config.toml
d_expert = 128
routed_scale = 1.5
balance_bias = true
num_key_value_heads = 1
vocab_size = 2048
parallel_block = true
init_std_up = 0.0367
optimizer = "ademamix"
beta1 = 0.9
weight_decay = 0.7
doc_mask = true
z_loss = 1e-05
Below are experts of layer 4 (counted from 0) of a mixture-of-experts language model. Rows are named router (the router's row for the expert), down (a neuron's output weights, with its number) and show model dimensions 0-95. Each number is 128 + 32 x the weight over its row's rms, rounded and kept within 0 to 255. Numbers have three digits each.
Before each expert's rows: "comes before" lists some tokens at least twice as common just after its tokens as in all text. This comes from a sample of Wikipedia text that the model never trained on. Tokens count by the router's weight.

# expert 11
comes before: " ", " —", " −", "ity", " J", " +"
router:167075136130161166149128103170100060134175143082133109163137096134129170073116169130160114082182150093104100113174136146137137121144138092074099135158136194136116130169114071100076121126120083155144157117108162100086119125130133113108118100095129150071133148184129133111105074133121126190
down0:149103164115139187122113164070135128181150159088140132137120124108141125215102141114120077131110135082143136142095202146064094136096107151064101161118135153170069129098083141137140102122141100084137120084133112115156131139150146115155103136158148054200068143134135162086104111167045101159
down1:092104130167150130133079118096138174136090192103137149130179141122146065149177134159117105083207140109134067083126149141173099090123174142149095105136129163129112215108148204132127125169074151140138120128122108109142146126081119125127079203123129132131129091114123143175121095125104136089
down2:116120176084115193156113175152128121131149105102098154168125149167161149152112167160106090196131176174164144124097191132133150110128203136193139146113153095154119104113098122137159082147090104099045068093114109130117212066134104105184099097118119122153174177179154192155078155087111174117
down3:155124090118109098136135055150143121176105069171146079160117130165155143157103075106090151143098147165148169141040151103104110183127081149109129089152155145132117163071136088146152183150128118147113093058183176085144154142103197138115135116120133164167103104153118161135086152113087155125
down4:203131099191138116141145120132112119135121136110127130149086147137130165116090098211121158135105106041076107147138152110169144149069152155108136115158092102167126096135159158124108121160076158099170070128154133132116077070125161141161152078078145151117092140126123050125118138076118084095
down5:123118071097144178135094123128182083157193094147150148154132175175108134093098115090165092135078132080164129089105140175126106191176117098161111125116148118123154150157152175204115136121170148171161156151126150219127107106169126090117098152116112164103113125130134144159143147131116165090
down6:166123112108204171098160141098132155125182134112118138136152098088107116135160131116125154110166090134107151069148142122079184152088156107111163113116179135109146182112049122120082164143126136124096135090076095112151155084095160063109095151171102101160109088087179084138107089175122120137
down7:100159081169127100155093115104107101148064083154134173172144181139176161186126219152183106124128150119100131164152108099107154104152154199104115160124115147102149164132151073119098082123100131127097166153130115069085180140098159161169126173078151108121168146149133161186102085167136147147
down8:128122115125143128087166143144128132127162130166075098093134095174175086203136117054143125129180148105100096145116119197133111152118125117095158132169158131212166122110107125107139128084133141134159079172113138142121147159129142098135148163111102106103079098168120165147111118139168117230
down9:132066046094143155147103121132114103118127114178135059133196129173115088118127061110092114174160119149119095159124070147063108123172118158135122098114117135155154135134081140125110119145108132083114124124138135111194108094049086118122115146124096181138136086171141140150106133119127100129
down10:056120137115097147114194135141148162095169142137113145105145068098089126201115159101158131162152120180135085156157105183103129134136126121139106185122155142160177098145140136077106124147079106103125102101077088121120149125112114146154132148139137130141136157161157170104165075122168134174
down11:146149172151097139140138087129139116162137120099123158176147176168109122133168166105110084158115092147115046115128081110167115130100142162094118093131086131174100104141116043122131117188100149096164112130143159147138148093113126085197141095159145105078123189185167124102105122088137152152
down12:130113100121151081079117096100116155123110046130129081145142098120147147122078104132129145134088116110117166135242137098165146121134091156165075099102106154093106101103135088161116080100124157121150153078084165136086105111057156110126189126108102138120149125201132156150180137108150142134
down13:147182134140093193129074137129079138135142110165129139049083168128161176121172106040122168146180120125110144142153137104117175110204107166218137142125138213066122140070141174114158090110108151158137172128079126151130119168124087104151126096124067108139148093109140168158141089136139123138
down14:143133073114156129142138111135043106205167112198122147123100113062160166114122168146137115158122097158090073190116182164167156110127152140084146138146123156165113134136134154093189072133116119142118092152150187102153076070102166183136088143137092129078132138123116096084080112131139104149
down15:107125152139165112093181125111186113096166111158116149103097075150101106166115123081103128188119146138164149199151158184112115147124072062149144176105143157131130132114173144128078160108151150096128151112102086137122135167141120102153139105102092114120131125136094171153099100171133125146
down16:145127091080077076119106157166110127141176119096161096130122211135168054112188094031132212137127103122083153094111130119142137192094135136086065160124094152126063109116128205199134110172097087133163075169150173171176103100117135118137123131147152133100146107106159159131127133162122147158
down17:190111118170097166153140144109176123124145149191150163128175143124169058157095126083169158137104121099111113121147142119123110132150105155085146169139114181150095103141151107152102143065136156132070128101144127143080097147131143133112135175091145081117200146104158147077099162153179098174
down18:113172136137078148096141140131148163180123147068158141150152136126095182161162066136170107150185177117103129096154076101089130132108140131118090144103117047126147070107154149078108096172141130129140171150095047154164117142082112125198131092119105135149115059098092121122110091129087139129
down19:160114139138095080062184124096106112147107137099165141093100121138152105166177140128144114120124154116051122150102112132146179141127154111179111158115132113083118109116125171056141150110124102126138174133115149071160185133101119072115186102082131126075160155160086146190111172175144141158
down20:062153101109149096144118128087134137136117114116114149128153135166104179118122118132120094069141140150130100092097146143119174141110145156094158128125171154117137133147132064151187135105135109167159147178114084114147145129139155093163162121169189083116102101133091099168046120128118105170
down21:127093147111153109110100112147129171122091167118096150113120086095135107163122071095138148185118145104101166163159086148115128090131138100168089131103129093093196093147138177114083170059085132160101123110132161176120094146146076109142117116140148145142114125140119131111117129105182164104
down22:059117172088187136146149078129083144099081132103087113109108140003100117147115193140101169111065091119156146133081152168148134142115167185093104148127103121114127165162099134180090150138138136135118140144126120191126112156107145113096144095138081078147194166188131107142083171112155161150
down23:137109119092116087162114098151149116111120097106164074120133093079164186132152141089094141102094130103063143114115165115108092149132130093139088097144157072131120060143097142146127126104152135123124116100128141156107105142049151079164181147165173071088118180106151103146130080077130142030
down24:071146129056140133129059149142112122183166129148183151123151061115115178101148060139149136145103140145109153142108123118140098095149126160158177133120094146087096161153154103128113146147153078151078112204085172131133123195092161148101155163159168145091084132076115102201161180112109111183
down25:079138167076145127133082113074118095099117114060160117154109146117173144171076110119145114117141195129104166133181076189132134094134078108134193141165161154168170144108131115124123120111143127195123104145074158156153113167112117117160143111153063158100095120158140117093131108135111128065
down26:172128141131166112087091159153145086173152142177116122138140135085113113107133123141127079145091166177147217124119093075149122202116108140143150122152057118106128085147141080075149167143161152131134130181084152105138099141164088128137178070172156057141100135130130072211130184063190093151
down27:189076109083111132133101093131140110124139133116173111131149061150135128113130147132135130130107171101160165134089127106140177099109151150116092130129223124136104149131138105150137079095123150116147093142146127163142120066058083113165164100134179061103092161104124088121121126126126052143
down28:136117162124102114085139146094109111115111156102142158106103171127154036150112122133117109070178193056117136162099158141093093115132150128085149166111150127139094145175114130089076132119132170043162105101135099142135137161063160052086130143091138172130172084180100196109100103077139123114
down29:152126112156101135134078115127149156182101143099185119161114148075174088083103178183146156159135108080149133132117100149139114136141234161141168134144096105198110117140122166110112137122180161081109187127138147119102090088127155139144141108122102135145094166094147067124148122141163095166
down30:094120138180115147158160095072065170095087118108121094084167162179121145161112149152124122136115152155100130148144109132173169134138160151134132134123092138120097158203132123154164113141126092137110114169127113113058083092095164169076093144088182081142079115116127124149125052164129156148
down31:121084095127119127170136157161103182173096134091117111211103105074140134102151162164127122093108074118174084094131152044072118134114068123112145101110117078113104088151126121095176116130067166116125148095168132164107190177123139083182124098113122108054170094151131099147107158120110139131
down32:056144151127099146125085159105097151097125132173161161082156084126091120129115118148155097158095086069145123119099158111098052087140076092199159120148155160100126058126196080147113193074130163138132118127108114131128068110138145115175107185118085081148134115160166130112099118112137158145
down33:197099112138062176124121109119118154099136133127142122154147155076095122131196080146155155100107112144140109133128172190190096127054111142126172150114168103117104133167140053103144121115134159099115119155136134134170084077086097104162161104100174130106106123096147089155097140074168139165
down34:133109104134137135155087119164133141105140081158114115128083174230146052100097134097147136141124155122148162114196118190131130098187141121120072095167110155132093054111140131148164135108143146137123128130050065114117121136133126122084118093127150096163126092092169120099148172154090139102
down35:144126113208163100115131168093124080127165168117110098070120130142160123141144144122093121131094142081108119212140151181189145148151085123133096127095130129136156141113097148103149144089161158100134144123150203155158102128170131178122110129133140076196143079073163159132109162145175132136
down36:133140090093121076113089103091164087125149164105148179174129105132133137186104095131145138119149139104121093115104137057113177190147182097125146152141124157139178088165106076184146146050171100101110108052147108074129116158105156072144113158118183103136024104172087120146137131167110132161
down37:149169154145120159096141141119153126138072129166059095119136155132131181155169161114122111148082129033158131123140108147118143188135148119111142113107107114109061194136157101135166063114154137177138080180134152116142156141108154131162140111107100146129165170173179143148073135133123102207
down38:193118194070100147165063150128086109137147164120180164106090104109133114112116165146119126071167160132135111180132121135143129160138127139124096161167131124134110105152101089109108134126114169133137120129102150105142114078121133155106130170155116126101049133047129164152102115101115054116
down39:131138074184123130141163119038098156148140135126124155112104189086183120111165105115134094183134078148160156106142145138129176128089180090152064076127134067131062126104147149081164115166154108090150150157137182127132093124170138129126125150107143094148189095086113171144115121156084156132
down40:143165093081108214146139169167098117146146117183123104130109140160208121132187157138085100135140136121151150118076171081125119105149118065109186089151139106182143154117101124103144084130196102106149124141137167118147062116126144177101096175173151202123106126096071117164138092105128075055
down41:094086174109131169122190181144114127177141101135098145159126134132118119134094127134110139135091091072156104166145091174181136164114100120105134141134159094117148093183108109081124135179094104129106131082173127113154120142177156104119173126150124113081083156160150149129136116076097086200
down42:096092122096106196157060097152177145103164173172146105168170145127096106190084166187137100120062138092157086140090113075115114092121138120180119148092087120110111130157170092184163102156124161107100132138142189147092133145138125150071168148124090111101169110157091151119110183131081150113
down43:110137175119113104156092170135158139114155151160146142088095163154148133128058145090113085151143157069125109179132121123115140139226187145154106161093144147107120139110206150083145179109128121121153104143154107128089159181173092147138051135144185139140154107167105108103119159175168065062
down44:149095103181112125113161134155119106130171129140133142174125079137196114145113058159102150121115101148146120160152124116108160121172121124101127109081117158084155074149087200137192134058152138100123128134075168088157120214201128103119146133095122129193128078115100118105112147130135160087
down45:170168143207102093099120106138093113141098166164099149151136052190110114167154110134137128120192107100142139142136129130135076089114079082141151085140143119150174069158083110174022136124173098140103116177091160124123122052187113108071135115168143137085130159106141170136093070124136129124

# expert 9
comes before: " |", ",", ".", ")", "–", "s"
router:159099109133113160201139076134150118144161121088138040106176154103089169116117175143156131116168122104074165095161138214113106173097111138130134167151174190074101122117121086115145141128120106096174168120188156135092100069068189101111119173046144154131124110154140116102165065162105095153
down0:135134149065104132116103151147113082170106095156127126087147169121075153165137158192151145096099123123151141075113156144099181141092181108147110166132145250058152075172129109161152083080150163123178107139129105099104078117114103140169144159136131138178156092151102144129126214134143107120
down1:085172129080131121113156114113102090169139123096127135100137138152104190135154132187144142120166129163108108191112121095063115140117128130111081159134129131127134127126114097136122111138146140118145111157160075082168108136132116085206149200125072157081148115119148105129068088161141167099
down2:146134119097143172143134128113145123163109100168115099115105101193157108099046144095133162147148132113071129047123181132113113146146126147105104135133124127111153117140090151158144162124149116078142117141134119157162209129130168149079085134122133128156151101106103108134116134126160082141
down3:117135123182177110115130143125126121120148056089108119141109105120170135114135122126134108086106146072076125103217116088116107107106082146107103105097117120123156146077130150134121143130124111164149115178155095108121102153160113133141094160142167109096082095173168114072114100143188089134
down4:110117097121080114093140128100164134093105121179169180142145130130057120156150117139150108125107115112066153120118112112097132105116108083138144144133144136132152071133103128092107106138174176133090110089184158095134091091118183101184105129107098199063134127129108094131181137109109150156
down5:085126164114080170117142113108150093044158113164124115078127151175133102108076089129120172109140105127140139153119121118114128126137137100106142163099143135149097081118078198072125124101157074118205097114122127081143116104108133159134105158160070160087136118148053123168127150146103137183
down6:163209110091121068114071110097129188157156129077160143097100131129127133116103136108153091149154132109121096137108104110111136125209128150075158177096135166102118087128155102102136103054143159137111109181132085119146098133106088117171080179121141101183120088124170122171079097148137104108
down7:177112100153163109101059127143101120117126158118167124157082122133106149120096109139165116126126089070126111105122145167099144109149051155116115095153213111148144114141112139140066123114156126118120155130094113152126109167089089130192094170151150052141127147179126080147127154089101116090
down8:077097137102157099119131154087066101110148097115147163132139132137159134138119123125123127103165158128163109071143096095191080078087127148079159104132142208091180172164155153152098108185120121127149136122117175123184114141135092152129092104132121095116086081141172130138072166061153143105
down9:136159177147088166093204142115095152150144129086115128101120099115154129135143153142133115152216080134128088184095113105124150140061051124091072116149105090097158138111136142135106078117117080179144172120109114104173153150119113117132214130140088119172147072151115142133177101137179165112
down10:086126153101099127133028101069070134147161138199131095138133112117096143126139136154112128104146124076176176157152143108162153110088155124135127200141194072058093112128121176140080145138104118131136169147146095117210136126124125129067138123093133129169115045174142153130135139081113104135
down11:168117079152126138092120118165173140147129131138119118157109095164104132182125159148142124181129133146112062107176164135097190112163169128173124135108105144137115127098140063108181128121118094107080124152182120169122135054160208138198086185134165150059102158165089133143033164133111159139
down12:185128091132156166157071132158144109084150123126122153071137108140086134137090133138077127135162142210134117111120135177126182114091199159182122112076161204101150162136127100152137119165064122136061069143087127097103147137138124078121125123083118154168131103131123126099096121174109133120
down13:137047131121133094129081133117162148143102111160096164155105140110143178143133103167134189129101082146169121136116152155096160135076166145144101123177135075076116179111085094131090085096136121164110093122119131065168136089117152091157131198135064113136142155181117105173127122081116162158
down14:122108149185091177147130189097138114164107138187135124143146072118164135131062120178085086127151124124168151069131137158138073145125110139123102161187127146205138133127151112130127107165070144108134116174129164085040160057133151111110096104089128067111086143160125161120122125116146082165
down15:122094066123117199156092084069068175104126112128117100138137135136119130191080065164125177105159131119143131186100144130072104138114140161131179128095174131110099142126147172159090132151087117146074076115136144150096134086115106152160140194137108156106141186130159189161125093168094051141
down16:156114094155104163111095104087148161115117138138212188136111145107133124157159085143150114191073155110156159116102195136049155158127080119142182132104161192136135126088153140182152113144154136095149088130103132170143150015177147127132161134164213127091204127072126171167137161131130127158
down17:164157193116123153126132111135162113158072208130145133066067158129147155119148175140133103116163094138160111151132165084157138116152104155092104080127079125105114122123136166162118186154142091178197120140090098164123116181079154128044160105095141162077185127110147117054174136104141123103
down18:131155116071110100127069146187082086144144134171160128087142129129135063120172128135108099120152154197156157123074141140148133143127210195103201118145159135113139097120139092148165041167172160094131117127130077091148044112100170079117183148165159120110131125095087076109106109100170117121
down19:139104118107109163165183156122134109126135146123177162093110103159161074156134125163170229149170113120136074118149085196115119161119168077111141143141103192214171122077126127110156164116103157089127138148113155127103191153125107064126080149134201094143060131119149133178042137089092092148
down20:131141134127198113172119098112093122128091133161157124125146129059066146147101107158157077099151145111194160137096129098108169069123082132114137166126124176111119147095097135162161076183098128152066130169108138141061151157171093158067125135144079113144165102194136117075172060206102116128
down21:133170159105130127152128094121094113139170159076101145088206137157133165102107117156077186129160140116073050087126103133075153084180109088145125176132147152155118083129123140166089115130137164111103130119172100179091188081123175146157096161097123105101123088128138127106139171129127188073
down22:072101132110081153175128079121162144139121130089185127099138136099085092112093085139118111167135109108111206099162136156092129128198127130168098147140156163166131097067156145128112151108118124077077193084133135100077125149162088093113089131155130100156066150156153142088099149143137099177
down23:170124161139178089171155099172094135114119109163116097184181115043140124119116125131090108115115085075119117094063135141135074112123028131115110097172117159131126162194164089151125135115140153111119200086173165155127153116136074186124178176135097177123141136174166113197098153077117116083
down24:111127140069150096117127130138103111145123151157175212075140131129124093086098168099149107075128163115149143065193183158119138085125135104161140129045145164139160087100122154124120155082162093080133197079118149147113093143150075151116147153132101113167123117137108115138165121149109104105
down25:134131138114090158084107139141120160172116207122105148156126211136195153133200144122147204166149136156177109138067108137103158097101147117134182110133177112115110174099111132080093134138113070165143129098150140191095140126086162077129129159108075089082142138125135098167154130103112152174
down26:168134149189227156099116042138127118136135152152143098147123167102134142130158105124169149129103122051117099084081204134088141157157122130112105125096113128158108087109142123154101125059134124168165104161142145122107186090151175117081144110121180071161137118062110099073112125114089161144
down27:127145095123145086135082145094110168118109127176139136134128079134172123128200103075116139160131173132113147115080045100139136156158147092133179194211071127175172118112139120130106142136132145112148126148145147186175113139131096094113141132161095154172128130110195146179101126087177158125
down28:169156171130125141134132123142163173141137103101074116105121149090193111108122159073154083043106180059135068174191118126158105098112101125123063129109177121116143106085138121099107146158090120116195150142110121147123165131098153119123131167046101155138154054119161127114101153101089128071
down29:109158135122114121134114122119116081116108122148113133173102142135155133125054147141114133137137128102071102170120103118073149104146148133157174133121048117180085147127111107113130126216109115208118072136107073149186045078161199159099137059096129143077108071123139113148119135119120104153
down30:126145077142075129146114130143197148145157119148146088178108116162099143115159079053172180172107135131074079141144132129037113086149129142140104163156152160174113117158116163132168124120133185114171091093085113191127125209089084116135127159162146103154124099137129112058120121143098125163
down31:148123116102124176130097167142219131072132079113157171110054143191169090112146149169152152178150127064100087154140141141151157096130089168127127181118099167118132153167184144118139142113104111140091085124106134112143139149157164103070149088164105121129097114119123152148124191081144118071
down32:095146149154132101118145106129184101089164152130135132133179147108184161100155146110145130124107141104039122118062104088132085147127095092104127128072098136112151111116107126137073064128179114167100137115108112107083155169109139110190129107122166135151152187233121158173186046120155151111
down33:099146099151143169156139128131146099115154126146146163124150168069142209168088113126082094179153068054129128113139103119104107100098130131171096139076176110116136198061162191109137104094134136188106115128095050171082135158100128169107092119145000080130131165139165169140144082137085049109
down34:144147150127115095127109132165097170184117115175108121168142138132142141091139117166124107079114139149166132147088137158078115179162104158134156135125139088114106118104094100113171078168169114117154088170110184067152064173099159092141108113158125185135109147185133109170131156164181136134
down35:154134143154169093063118049146147159072074166110055150186113125104076110157117119169147116135137093115124103027174083100124144109185082132133124096101113094122166177141111113104063116135060088111111158146133119169123165153191137058168145086125108158113169137082165151167122157073073085083
down36:209155102142147120129116044149126089064095127134132120184077109133188126135114121159083170080134152084185151138124159130133137122092063072135136098102173156077084167079165169154094108121144129152074082121111096175166168121179114158078154091120132109119145128149172144149121148123095097150
down37:136123107113113129117089110124138108146087047140085152145098086116139113139111140139104055103148171132137147111165162134132144188144098187092152116149178103146133148168104128143159182077114104100143158116137100117157132093130100177140156093125169089134102146052163118131142159108120095164
down38:130123171102115126122121148106141187128072110062081105063120157127119106108213136092074041062152097172056127041149110158108145091117097130115168118144143179132078094150068107151124141174180137145104135125166056127138067129137136083118136066145137145094137082131149107084131125170195154139
down39:151149103182151127140163159124135068155088185123149213172100133075107192158117142127137126170090134171100206100123112141136154106128108049104129148152145094162162123186127127153134182124138119071133101145091108147089108120170078161145181108055136089122101116160119068065173175147118098167
down40:225107169152119093101159137152176204154144145191179143058152091103084144120073143149145103152096111148109156130112159153092129149081133129074124174101168208098152114136149112119179093134154107174176123105126126098112157098136127182119206098152178103072158101160160127082081167138094075165
down41:062113129163154110168184136145158125131148115101163105153109155093112135104143161125138087135147162114117133106109124183131066185114095166139103130108140095144131169111160205099159148159118147075085152162157100100173082145142145167091130133135206133133122086132150152127115138061176130119
down42:101121109099064135146139118158116106150100204180102125124129165138089125163156081147130098115129040145115137156161088136150142146133082116143115099100127091107108096159136073138122113108115148102108169145166179112090063190099137098130112078085077143073169103153143149134158210112075114150
down43:162080146163058125103118152093147134105104066167117134091139033119119099158156078125112174158134106147117132099201150183110160122137165156092167136149118181121190190146144187100166090126183109104125057124169183117178121073142121153137147124146137130092103088100149147126076098132125131108
down44:156106142148184078094129151168148172177141136143111132140122103081132097104110111136127097153126152149119169090129149180134109174143160108099156087188121080137136107079138071125092119107102133072149187160164135118109117128145083189145142135142090147137134105097096129200092095150143094245
down45:116172066145117128160164141137118112100109166064117137151170050139205080111071123165129099183117144155120141116163143086153125072147124168131130130115106151105221157117143164136144178087131099101115154139181111130098125081125068101130111121103128137077094093111149124160121113125151103129

# expert 4
comes before: "1", "0", "2", "9", "3", "5"
router:153091114107140151147150080156117111106173162099141095118160127149114171076150131150153088083123119099118120087190138199158136149144120114095113132180158139139107145125173089101138143143157114101197133118158171126096102127089147074095106091109132177134170109113142113168102065117170153188
down0:095070051141091109151180160102122113156117107155105141093123127119175117123151131153141104092118100147090184150129127187107189146123140178137113103135154150093161127099106120116206084099099103102089123095140126065088121053204106099090077148115132180166124132064146171174099186101095133136
down1:204161109105186077119155162133162128063151109168144111096102162139122118113101122117111124144126078169147153113111176162130091104102098104123098123106139139109082175102117114162165164115114160126074174166128044147126140052078124111087135137117183064136120160136078098055155166062134118113
down2:089108155142150153105074181099139113120098158147207158132144154077077119144095139201085118088160136165142167162117129144118113156058100151086154142115149167179120127171111133163165097141155178108121150120115162156145040095128172142153155150146077126123104192178131154093079129127117132127
down3:082112127138105112123077134105128122153109144090138169139180139134115173100153190095063119020078118092131049102119095083082202110127112143102089152174136181102071119115133174101126064148129146169166154132120124100128174098064136155098089089123093108168120080162170088129137092068176103084
down4:075134071121149153180168117126194164096093125164176149155142143101136084128142130159089097123108123124132160116111102148099126130115080148089129121088190067135162093148166140180112151092102152172104088090163184141126110117162126049120120166123145094133058154094116167170081125142076133145
down5:170151083132110078111098155175105125155101130133209133109099120098104158150130099084146185074137176187166140139171054202156141168107152146187115138101100108146075086171168128115153092117105142096162152111105083099085182117129114127134112074082101091106094118067083128104168087148127130095
down6:133086100091121110134085135087130187156137059104136131153123132148106130100087134089147097117116046155121131166161113136160112108182132047131159110120176123107076088127083117161113140110158158114158123152092153093100101162147113156118151135167102146144240092082117158105165176124107140133
down7:155147114163149085134128122116122134113146154160132149158113119119141136074117117159127050140135117130177145029187150114182138094139085163180136117090048135130179094138114101092111138106179094158151163162122136097041188149121131101143119131099143149136127108098093120150061199180114136107
down8:141131125084116132145165103207123088091053114167142126095058157046040102130154169096112092160177133200138125120166141174146087046065125084137179132138066161058060141131152098134132099121143132102109145115114103132117128146128107157078164116131169093122110121131151151138126154109139140123
down9:101123112172102139129120109185109124097168137136134086175223119172118179135104127078117107096107066141136105071140089131135119148136143179105129094165131107148146155126129129113146182066107091168147139199109117111103136161122194130139136091135145065139160114176118106174121164167121103094
down10:118113126104170073158166132084155172134108108108144124148143156104121127133182167092130079108108117178125157137122118091078071119181122152111157113161143139180142140140101096163105098136152114133111227138052103143101130134132064109155151139135137134168164111126077106174133138091124122170
down11:144104160100103132121131095131088157129116093103126136106137148180149112152123113146155185111156105103093147101121113174146115198141174178129115108065141079092130148071082131085115112177111123123175161157117167128122175122133198078102085146141109113080147141121139158185088149034109152142
down12:173183173139149171109117073097146166176080134129080152143132150140136127104123125175120107155125140111115150138135157108143167127111086143143122111138157089141107167180126126129100183159106175120135149164152147162110160150138155210055161094146167138158094135187071122115116127136138102155
down13:087121152124114128122104079115115155182095158103121162173156094117110131111108151095173133099163168109103084143080197101151156070112161110075106148145112134150122136116165149089156159128154119041135191131155099089145172165094145143097141151126053161184112133106094127068167151135129123132
down14:151107058092121136147135109094124129129133140150083121235102092134127182145101112138127107111125124105139125089145118088066169151178115076152166187105192120154153087170147153147106154154112121089108109127110135128157088108111137155132193101151126168136102124179067082101185099152179105138
down15:169126158132108075162114113187127059154164181141154121029101139086146133183100175134132117084181139119185157125162159103152130134159131131113157139103076166118116114133122159102160089166196130161173193181135083120150091097089135155137179104123085176154098127164076117143146126165130102143
down16:137138185184154129094125125079136116163087121132101138144091138100190163112073125128091083160141127104092104122108120119076198097170176169133165171175121143099190142070129135158116142130147129141079081130117149143206075107132131196113106101100114208167123151119125143153074132057126145129
down17:116160178189088158117141124082098159100136076132163133104119092119116162133154149114095079157111166109103181158155111138087146136136125150112103104076126172203227111179170141159129062106116073130103082126139077119121086157193158078144124088130148085171155119114143127122194136149115107092
down18:128066104096107094128131095092109137132122079151107157144107116117159154161094135185169135117149157162133111134167052146115093103178160144075153093139108118100168201131112119158139182127158175088090125125158210135139116155172101109106162093114079095120176163088205199052132106123153174145
down19:142125108085120104100102153107081096156121150120071135088108114120161142167136136163149092168112121116130186102108151161116134120141142114116128112124120135096155156108133174086132091102117120079082138132175118128179134078157107122122112128118133128097134173141062088138068165080155137101
down20:167115140089100174142093184122143109112127094131109149107119133107167104172110176133192065199140117096157096130158172132104162141123112114117095172127090180125159110136186123138136129066117125050191139165100107096122149099105112116101132131200118034215045060072137106099143120139151134089
down21:168106117121149127139130103098145081105127080119120141159062150138220077177171103176126166124100024106130166125125114126149164169094131138096149075072121146119133128061108146140124138094129150102126123166105175201102157099081156103144127128106133103070142173143166139126078161073132198152
down22:107131144127114114114125187090064110165087111118137084107107151080112106135113171083082140155119145116074084129156117128104179112126150122177184111146137137093145142093134248155187119183097155132130119134102109152173118153106138096103179124087165130154099153124078122134130139136132175122
down23:164131111150116081109209109157138135187142117105141106114129160115123112094116089095113168095174086132108215099164095139157057149149126178122140122107131188068150071180150145111140100152132114068127146183143150135086179113144135110118179118121150119111178163093106114119192105158154116110
down24:100076190125155082107183129100119136114093096149100119119144193070138154115076089102154135118149148152054055077098135185101153105110115135140087157094087135084148137119122095177130114134147175165085181143099089129160132093149145120107108107131105119126110190083097109109125130136151085067
down25:114183109130098145182147162111123121068161174099116130151116118189136126137139129155097117116042122064160102128062091106108142127135155152134208067136174075190130151112094154069180131138171111130119099134141124167152125161130114157095066118125091128075128114182137121138241155094106139165
down26:087101158135110128104134086089125126109115117110185189161103074160131154125078116131174112154075132135211137144132139191130061170129097110097089156168184119120117138141138138071097107116123104148128142088199138139130166085180120090181083150126134119126089165141076108157185183154067114140
down27:131081124115135106124152115181131101073172114156133112106083114161131071131090106067118172104105196178153112173111132127149111167053144139197075150142144152119161143113172118134116179069131085175175138127119161116152179138098187123121105152119157180172134178187166121150083132076102178105
down28:057151132206109137135091131116108097124102132121141138159144114079188133112101091196171166183075150152161134164108098125176127119166079167123078162108125122143110138119183087177149090126083122094119159101136169129200182103096125094174089137070140081122115134110039118134114218167148126171
down29:186106161112130046070128119174096141152164173093146154093148113089108142158158073119127124125102072189177125097141140117141148093128183123109180080153109106101098117130155105107091073100203135125140173113093089169187123121077130119122105084197161162135128131099074163155109093086193143109
down30:134113117107192097126118126143116156162179112072132136115099136138078086131135086124154133144168090139159128157141072129116091084129117116151120093101147118125065178205132170106103110087144187136156083089087089138184107070153074181128151136134072154149182110158093162069142110190067135127
down31:095118139143152158147087112151154114138151117164117111065088138155130075119092114083062145156211163155155152174134175134139132092149131070151089108138052130156115115108161162121194199155069061113081113104117105090092169169124118143106124103103113116082130118088107144096102135170158110121
down32:145123141129088214103095093178152190148201145099167145170135086104067172122128172102104119074108083123134117181142080142171120090090122043132102155126114111115152131138129063122159132174120174123105147110115068049100069199154136164093112143156119191093194151077150135135167097126089110093
down33:141149147148152087183093110110121191133060173145170122163140175115143127131140116128171140086092128100125084083082142173143133110145213157118125133097098153142111091142105067079183099157134129078104168152085156137091105075144204132150162163128113147132119119071119099101030161076128133168
down34:111103049183112127118100121126131148072157147126068113182177114164107127147126149030124162109179099088149110119138120117184070093082118125143160150172186125142145178103112169149136146179139117089095134121104139155124098081158131099169138181130088094183128118143147216166114156168070130125
down35:171142089197138143128106169123179156093102067161155094133122138145221119160081136131059132157107099140157122138118181140143067095120178139153100137158110129126155140133113141102154155122173177138133159181111171133055134144165042168178181110139120161166105102134162128090132127159130127170
down36:132129128212146178057077119125139115168096120124180119051141075124108161165167124154142174149101091096108089144099133104133150148019112095156155160120114089144115117142129153142144131090121123119141172146117088151118133116142174137172126053151129152074093136169104100097152115067150100165
down37:148110091157162106094131139120198074101169138116120110123103166130116125150167117149135140106106071168097130116132083123112067168080120145137095113173121103128093135147119121182068111079141164161138064098149179152112153155171115132181131100142171113127218111103150216127107098153133189135
down38:150117081139100147096143094123099164056109132144126074065164129130230091119133140144098162100186125155135136079167148152193119107122140168152145122134102159134142054107108110107112172120126071130130135093086120101086167127173095158104089183145113138163145113103116114144156146092136114096
down39:125102189134088114090112155124154118092135103088171132148125158150121089221147069105130127112153078131165126154113107061124111076143091052161145153188166064125136152134127111126114100115141135093052057155117096123128112131137061122107149121132154133162126149119118166156103078120105150117
down40:090082099113092141154142139120195071118112148115117103151160144081145191073112176213129125076150159157130126135127178170152089160135103111116091189135102130182142168178123089111055120163128114140106149092120134121124130160125136148132149108084140172130144096107081152147116135176154069148
down41:131118178132134138153129096193123145131130151098170091104119110116138110072085100126122110121111067086106079124083161117117168142104115145133130095130128113138100051210168102141124136144111099095140160118172160162136205056140090148154225044184119143168110134145149121113108172139133130165
down42:151128176113143102137178118124105118100146156144108111118178145165173112107142068118061112125119146099123133138137144155167078156158141189108067096085150158143147149100147185061162188088135119100186123175148138152079124141120131124141174093165216155112139105107163127124152177143105174122
down43:132111105157182117089113120132120135150155132060106120150131138147123134150137121104084076183139155124080091071148053113114138077107106126110086094187139072090133122174122102152136124082123141088076099116053082102131136105137062163134106144154170134111160090160115118054159092111120172121
down44:117109115117134119088126110125086119113175143132087135070176086162094183127145105137144192104172102166109146151141133098170137113162103136129115076072143172113169135116127142090124140182173139163086139148202095072118124127121121101105106172137168134130137089093109150098165164132120113136
down45:130095156131095159139074118144128162145152181114108104125110119173122182111116098093119111138142176067106089119134151079113122114124137098130159157196148090152136157090149155110168168175141084106115179113150094148117067089092113124137140124144102185135087059146139084142140094160149103130